Weights of a small mixture-of-experts language model, trained from scratch on English Wikipedia.
Size: width 320, vocabulary 14953, 117M parameters.
Experts: 192 ReGLU neurons an expert, 4 picks a token, a softmax router.
Training: a variant of Muon for the experts, 15152 steps.
Below are experts of layer 4 (counted from 0) of a mixture-of-experts language model. Rows are named router (the router's row for the expert), down (a neuron's output weights, with its number) and show model dimensions 280-319. Each number is 128 + 24 x the weight over its row's rms, rounded and kept within 0 to 255. Numbers have three digits each.
After each expert's rows: a language model's description of what the expert responds to. This comes from a sample of Wikipedia text that the model never trained on.

# expert 25
router:160125137131149120156153130120124090125124130133167149169139116158100088169097145099134113120160160119154085115137165155
down0:128169132128107177106114157152168132125151101141158092167135085154115122099132150143135089115149126138113135167134137113
down1:110089177091128167128163113137120143125112133110105148127100125141133167156117165133139114103107146125115173128136105144
What it handles: Surname endings. Surnames and their final pieces in lists, tables and prose, such as Smith, Brown, Johnson, -son, -ley, -ić, -kov, Dreyf-uss.

# expert 40
router:091130122110093148117156129148116095160084126116113143096120150119096137170162143115088105152106089132122123132127127140
down0:082111129127132114169131179078130165112108119115165112143146145134090103110099119138105127136133131163097064161082122094
down1:165094107137119135177129151160115099126091120109129144131112176151151123142131140109138115127098145168110139126121154137
What it handles: B, ch, sh word starts. Word-initial pieces b, B, Ch, ch, sh, Ph, often in medical or biological text, such as b-ipolar, b-leeding, Ch-ampions, Sh-ire, kn-ee.

# expert 47
router:105158151145130080129159143128137137107098093120131148118131121149193116076165120140156159097098130098101112146147102116
down0:134135134088149147134179095146175127143139155169139108084163134111131128111117153092145122089108088088139137123154098123
down1:148161124150131163109115137137117076107137125162112137111093108159114097134093111161110143114111141136126120168127140134
What it handles: Numbers starting table cells. Whole numbers at the start of table cells, lines or dates: car numbers, positions, goal minutes and day numbers, such as 27, 26 September.

# expert 48
router:136114112109138133135122135169161155150077137133137146148129096136135100147080112096139094114141125087149098086145135117
down0:176125159145111112133093105118120133144138092127152096143108156109140105110145149114128156126098145132134129149128095156
down1:089144154107074118159118174118139165099096161125140123108130112129114157113112118144090137145109149110098178101134131132
What it handles: LaTeX and parentheses. Math markup tokens like backslashes, braces, equals signs in $...$ formulas, and opening parentheses after words.

# expert 63
router:158143143120084111086133143119108198174146127118126168139090121095144162148143148156107142128098126140135111093150136145
down0:117137140109138110161137108152145115165094133129145166139130082129123089149131137144107157079149143184157126130128180111
down1:106127116099062152142128150128135137099148115137114137080128133127126123143107125117168142089152129112116132108108127077
What it handles: Prefixes. Word-initial prefixes like re-, un-, sub-, ex-, con-, pro-, often after hyphens, as in post-pro(duction), (re)venue, (non)-submarine.

# expert 35
router:128096149109134150140142118139112149159087151137122145134169149176116100154092098138135128109161153133114123128124141157
down0:155135125166095085094146133153114183149128098165118098081147129143144124189145155113151096106133126149129147147098104115
down1:108109099174131134089095161156152132146165129122102184158121116097116104133105153092205115135128143123171138109128154135
What it handles: Personal names. English given names and surname pieces in lists, casts and election tables, such as John, William, McC-, Hall, Brown.

# expert 59
router:128089149146154079099083103135114103139102127137167110130091060167118126168100120109166158110111154116127103122123129125
down0:113121138104095097170143138092129161150164086138117131145111151117134140107078101113091125136128107153129145084152170137
down1:179118169156108092149116131126120102140138099125117148111161126105122117154129154105135114108089121142092117145124134122
What it handles: Separators before numbers. Spaced table pipes, spaces, open parentheses and dashes placed right before numbers in sports results and lists, such as | 10, (2007).

# expert 31
router:107152159157122124098088125084118134111129124129145140097124146125129126129147109089137121105143130117134156096122160122
down0:092138121099133099154124112123098137120145158121135113127137137148096107103101122161176139153108169166145131140141126133
down1:149103137142138131156075112155051122161111129115146153128132092102126163105106125136097134173118091115106119133175127160
What it handles: Ordinals and sports seasons. Ordinal words and suffixes (first, second, third, final, last, 22-nd) and U.S., mostly in sports and awards text.

# expert 33
router:119134111125061112117115111128112157136141116129128140124116117157086141176183142138104075139129075102133139141069128119
down0:166187128118167140141129126134122128130081111072138104117123125125147146148179126151135089111130156133117122109138144139
down1:113102156124151134125089122155136133136113128128127117190095142099106162133125149123110123123127146098115145121118084164
What it handles: Awards and institution nouns. Nouns and word endings in award categories and organization names, such as Film, Arts, Science, Best Play, Special Eff(ects), (av)ent(ure).

# expert 3
router:120130167118121147163101140087119132127086148127145147165126112136097104108128120116092104118141142147171153102144155108
down0:140069117126141107080149132166136178111148093126120117113118164114148118141102143122129126080177091117114140104118144109
down1:122110111142153090126159136104113078141151136121152151095110101145181142163141106182163108124117106107133117135122101109
What it handles: Place and nationality names. Place names, nationality adjectives and institution nouns after "in" or "of", such as New York, Russian, County, League, Pacific.

# expert 15
router:098122090127154132145142153125137128128147124142166145118129149178094110120125143146119130170100099122144073112113124118
down0:133155113086130109112125115164113106118172182127069120142140058140144170135113079112144119129139122142120101118131152144
down1:107128126130114114114126105128125152097118148124173104177143113133130136137132134115101126104104127131157138132100115117
What it handles: Nordic and German names. Letters with diacritics and pieces of Germanic or Scandinavian names in tables, such as ö, ä, ø, -stad, Wolf(sburg), plus digits in number tables.

# expert 17
router:098151141144162111109149111104106124141128114074100158108139119114171153124146088155136167161130173089093135136118130120
down0:136120143076101131128121150164099139147130098156094169143149148145116138097140118109105142115094122144156116104101179146
down1:124147107094163129128170157119158089101130138126095106197130212097143097159113132138156112136133129133126138136141180140
What it handles: Numbers inside figures. Digits and zero groups in the middle or end of numbers in sports tables, scores, vote counts and measurements, such as 000, 500, 5,842.

# expert 29
router:141142104130125159167132127092084141102105141118149113114142167114127128139116088144077145127119139153121066110122114135
down0:137142155095099153119097094159097134138103092130087132164105189108134139151101127142156121089157144164096122131158122140
down1:093153131132159176148133150114147128139105123151131087116122131153150146144148180120136123177155119109132134140077126136
What it handles: Capitalized name starts. Capitalized words opening proper names of places, bands and titles, such as New, In, West, My, or first pieces like Nash-, Wimb-.

# expert 1
router:111135128159142095143077145179108151104154117158113107147107165077154141075097086115162117132148127107133153173126082160
down0:114104157099102104131108122152144102166121145153164136152120142137112123165162155131127139142133116119134123098155111137
down1:112142106123137121131135115088170155110118144146148144130171162117119138109116130153129112122137166076133098150096155110
What it handles: Name and title introducers. Pipes, list dashes and words introducing names or titles such as as, called, named, known as, daughter of; also given-name fragments (N-ik-ki).

# expert 27
router:134116142124139139116087110112126149128159123155148130081147131126102093116147117140141117122188151144161111177120146081
down0:129119161102118114128170088158110166119111127148150152098138133091146147133115131188146131109155149100102158120151086139
down1:139117153134067117157106093189170096110101149146172100124148117117106129121111118134159176163126123092122175126145163138
What it handles: Capital P and F. Word-initial P or F and lowercase p or f starting a name or word, such as Pope P(ius), P(eloponnesian), Samuel P(epys), ", P".

# expert 22
router:149104088149109075124131107145065129146134054120121107122117104104154119130138124115117072095114090146147163137119124101
down0:116154122150096119137102085112121114166106133116135163123139148107111131126115137068120098105126087129109119142070135091
down1:119134116122131111110132087133100132111144159136134113160087092148146110144115101111132107145086134148087087147162139102
What it handles: V-containing word pieces. Word pieces containing v, ov, av, ev, op, usually a word's first fragment before a suffix, such as lawy-ers, refere-es, Free-v-ee, ex-op-lanets.

# expert 55
router:093145076153115149171108116110171141118103125097126158119112121142158111096130147160144114129148163097100110101105134117
down0:140161096129131154149164174094163118108115137096153129099092158105104095118100095170111104131112126131106116176135135129
down1:123118112105103116151123096081111168104155161087116107134132158128103105137109145100151143132089099129156126137134128177
What it handles: Table cell delimiters. Pipes closing table cells and rows, commas and semicolons after scores, percentages or names, mainly in sports result tables.

# expert 10
router:129114117111141103137138114150114116175106104145122111123108105141153180138090098119130135127160143133102134109107143121
down0:130128112144093113108071063121149089126123135131138120080139138160102144137168107134163168138163124102131119166107128133
down1:149130123064134167119179146177145114139149113144097137130054152137077150123182150155172138109125152186096112124119146148
What it handles: Table cell separators. Pipe or semicolon separators between numeric cells in sports and statistics tables, as in 1 | 3 | 3 or 12; 3; 18.

# expert 56
router:135142099129132117126142118152130058151131098137145121152106163145100123142155119124157159147162106134113107138099134144
down0:114161163164118169126137134137127123072113158124121153116068118120139135174102093159169094151172133124106170194136061160
down1:136103083160125165141143128164129140142143181125116179104136128120171168136086105091127106164115100142140164123127095119
What it handles: Possessives before superlatives. Possessive and article words before ordinals or superlatives, such as its, their, new, main, plus the b in Diamondbacks.

# expert 28
router:120127138098150085108111111136122115176138109152155115144130120094138136147086092116120151156137154158171127110150115128
down0:138138152131094134131117146125122125128117144129118106125125166168134113133158138132089141142091126098169099149140126142
down1:117130087146113112114179106147117166117120119128166105128116128131080149124166107119131141095165147151153096147116122159
What it handles: Spaces and dashes before numbers. Spaces, en dashes and short function words right before a number, as in years. 24.4%, 1997–98, 12–14, Section 201, By 1940.

# expert 46
router:103118139117154147121129114131116159144131118141138131147124095130142173136154110183181134088114132149157112137168122094
down0:189128153142102098120114113122147119124129164131077171140146145153168119108119113101122107128138105071107146089128112100
down1:123117128155099144146123130137104106084148132146153148163168135141137117150109107102122122153140140133117139127120091138
What it handles: Foreign and rare syllables. Mid-word syllables like ar, ab, az, ur in foreign names, place names and LaTeX, such as Fun-ab-ashi, De-uts-che, Y-ar-borough, \right-ar-row.

# expert 7
router:115113101144112170155101162141119104119122145103140109090107133126118134142143093134116159152102152137153125146120134127
down0:170093115103136084125131107134077100111091117081128104180147180133136144151113160158117106103121116127105098116158164140
down1:172108114108110116103111104174132130106113124098126151106141095169122142126131133110116143147122113104133099118113140144
What it handles: Name-initial syllables, prepositions. Second word piece after a capital initial in foreign names (C-ip-riano, B-uc-urești, Kal-imantan), plus prepositions like under, during the, near.

# expert 45
router:170084123146102144098099134167158093117148127150107146151156130177128102128103170089153106122139149143135131134147171128
down0:156100136097113109181189115120119164128142142116144173094083126154134139140105132104111112116094113163133136151117116129
down1:066134087134139093119140147149110116172152149152159161119092094129125128116103167117106084148111155093120102151143107119
What it handles: South Asian and Slavic names. Syllables inside transliterated South Asian, Arabic, Central Asian and Slavic names, such as (Basumat)ary, Abdul, -ić, -kov, Singh.

# expert 23
router:123135148118167094152172136101152119119114135094146119178118146148127153113172176144088118109166121156118120145168100132
down0:133114093115171123106134105104112128134118099141133142137107144132168123117125159099129121132144152177082098128107119140
down1:114129138134152146121121170142131106129098096140078097124113134139135136117080118158184149104104173138164102130158150103
What it handles: Verbs and auxiliaries. Main verbs, verb endings and modal auxiliaries in narrative prose, such as would, could, took, taught, weighed, did not.

# expert 38
router:159159198161127110159129132113140159129136095105142131112134141124138122120157113116134081155164132129134154133135176097
down0:148124119125115121155124115134140135120091137134117125113105132116126181119114119160161155149117169158113121125122180104
down1:098162147153111146146089090126155105113121153146130090115095148145136129091128139088114148085126098120119134121169128113
What it handles: Institution and office nouns. Nouns for organizations and offices after the or of the, such as President, Council, Court, Committee, board of Columbia Gas.

# expert 39
router:117085146138097128110098131130077171167123120130138112128115097090124181179140138126161129140121118147131110122117126116
down0:141132134132152101106120102120123126127109130093079151158120099062108160109123117135094128136126116161113172135132113125
down1:067156103127096189106108127138109121118126154172143114093099128084108158096150137110130126085153151116132114129157117139
What it handles: Latinate word stems. Middle stems of Latin-derived words that take suffixes like -ation or -ical, such as (vel)oc(ity), commun, gener, var, (calc)ul(ations).

# expert 2
router:121101149176150170100127175126104099135157160138119154093093167132097145131093146111163133160154110123063107141109132154
down0:111159140138126133151116139116125109139121130164108142112092116106109141080128072109171120134174074147136098128152119139
down1:117147097154112136167113074089131096113114126136106122142082107083127143124133115179140120140119132153128137134180072154
What it handles: Family relation context. Articles, possessives and word-starts before kinship or role nouns, such as ex-wife, Vaishnavi's late husband, a witch, his son.

# expert 61
router:115135093112107110111124178130158169118120130129144147125166123093141106116073148116181138148142121176120169104121125101
down0:119125135124114130129106142123097151160146080103181145165095132094090095186125155130148139117118131120123096125146097135
down1:150137113125156138110157097135106124134120142128108120098097139150113096121133132127171103105118133102173090123134134147
What it handles: Section starts and S-words. Paragraph breaks before headings or new paragraphs, capital S/R starting words (Safety, Settlement), and Japanese or Thai byte pieces.

# expert 49
router:138134124118152131143157105170135107078116102127164154142134095148128113094113100120131148104067147183130146149116080132
down0:124119147105127139135146153159131104129116101134112128111114155133147174125125138140083170119134133138128109104134119103
down1:114140122140166142118097136114132170130153134085128107150157122100123161172109104136166123111119167143106130139115131129
What it handles: Years and infobox breaks. Year digits and endings (2, 013, 018) in dates and career lists, and paragraph breaks before infobox section labels like History, Area.

# expert 54
router:157124132167121167112071126104136098154117125142116142145076161155140167125170157127126125106134100103126160166125155091
down0:131150104119172137115120158090102144182073109142095148107149153202138180154173173105150121121132132136125133112142115161
down1:138106126143149128085137088123131143127159106184104107109122079161065080182136119094185110136119136111105142128094123126
What it handles: Determiners and relatives. Quantifiers, comparatives and relative words such as other, these, most, both, who, such, known, often before of.

# expert 30
router:116149147157105155101094134145140104127155132127104111154125156148116152134167126165123131116134090113116175136094135156
down0:117108102127140106148179071142133136146137095132164091118117105129118150124131105133131161112093146141129149130137144091
down1:124118076129143171104125137146125123121139133155175133085137132120124121098120131158163075129158101109145143061123120123
What it handles: Education and career words. Words about schooling, degrees and careers in biographies, such as Ph.D., school, football, professional, political, University of.

# expert 24
router:095102117133101126108149155126101127158124111104110142108138103091114171134141148105121156137166107179168180123113122120
down0:125140119106169119131151123081138137142088134118126166127127128101136152112143122112104140104121139152099124096097156089
down1:112131107147121087129100143143083159093116154088156136105146141116116121134096142107127156094130132135100134124128077149
What it handles: Copulas and subject nouns. The verbs is, was, are, were, can be, and head nouns ending a subject phrase, such as album, constituency, investigation, procedure.

# expert 34
router:105123093130129116137175116157124164102139131153177111118172110128111118117102157113128119147089110154140105119147164137
down0:115108146139164128091114138118170128120127140159113058133110088134104092148137141113144125121105116135141081170127147135
down1:196148125135193094122146144110142114114145151116168086112140109154118119148116159131133208117121124182121101093098134139
What it handles: Table header cells. Column headers and header rows of stats, election and filmography tables, such as | Year | Team, MPG, Candidate | Votes |, Source | Rating.

# expert 50
router:157147132088108100130105113134160052112123177146106113149110106154115180102147162106118145133158164120062133110129114165
down0:100125117130134088139127133124167101118154191145149126194138121122102141146134100096135106137146153108119066140086148106
down1:111136141163108130151150144165103130137105162123165152134139114081148144133140168112120111124154135136144155107100108067
What it handles: Articles and prepositional phrases. Determiners and preposition–article chunks in defining prose, such as is a, in the genus, of the, throughout the.

# expert 42
router:164105144120160153116116143101139105098117115138120162143136090145131134132092106129122130096091126138126145140142090130
down0:158148095111134128122140105107092127126128111105125130132122134141151135127134142093146165180091126127124127115124154121
down1:086153191136098095108135130141143137140133123150123127142114089127100139089103124100138126119147143157157114140149106138
What it handles: First digit of years. The leading 1 or 2 of four-digit years after in, since, or a date, such as in '2'009, plus "In" openers.

# expert 26
router:128131156106161094138063120114187106122098149157108145116130148144156113086114109156137104144119144121115195167119096136
down0:139124124105113127110099130153130116114114113164118143161156170123103115172113144153082117129140132150116092109108141103
down1:103140125110143125132112128130119113125166137143145113093152153113151114115122081153121127121146157158144072122099109099
What it handles: Name initials after separators. Capital first letters of personal or team names after a line break, comma or table bar, and by naming a species' describer.

# expert 43
router:098155100132140114116087108084153170124121104122149117104125189090129121111138123135108120145137135107115093099080161121
down0:085129162138149127129112100173127159126122091114124158128133129116077144083080168120122170178151123134152106122134141149
down1:115126120129132161176126115090143146140169150126153160156127119108134145151118145133091130188121152123133148131152131097
What it handles: National and institutional adjectives. Adjectives in organization or award names: National, British, Royal, military, international, local, Dist-inguished Service Order, World Cup.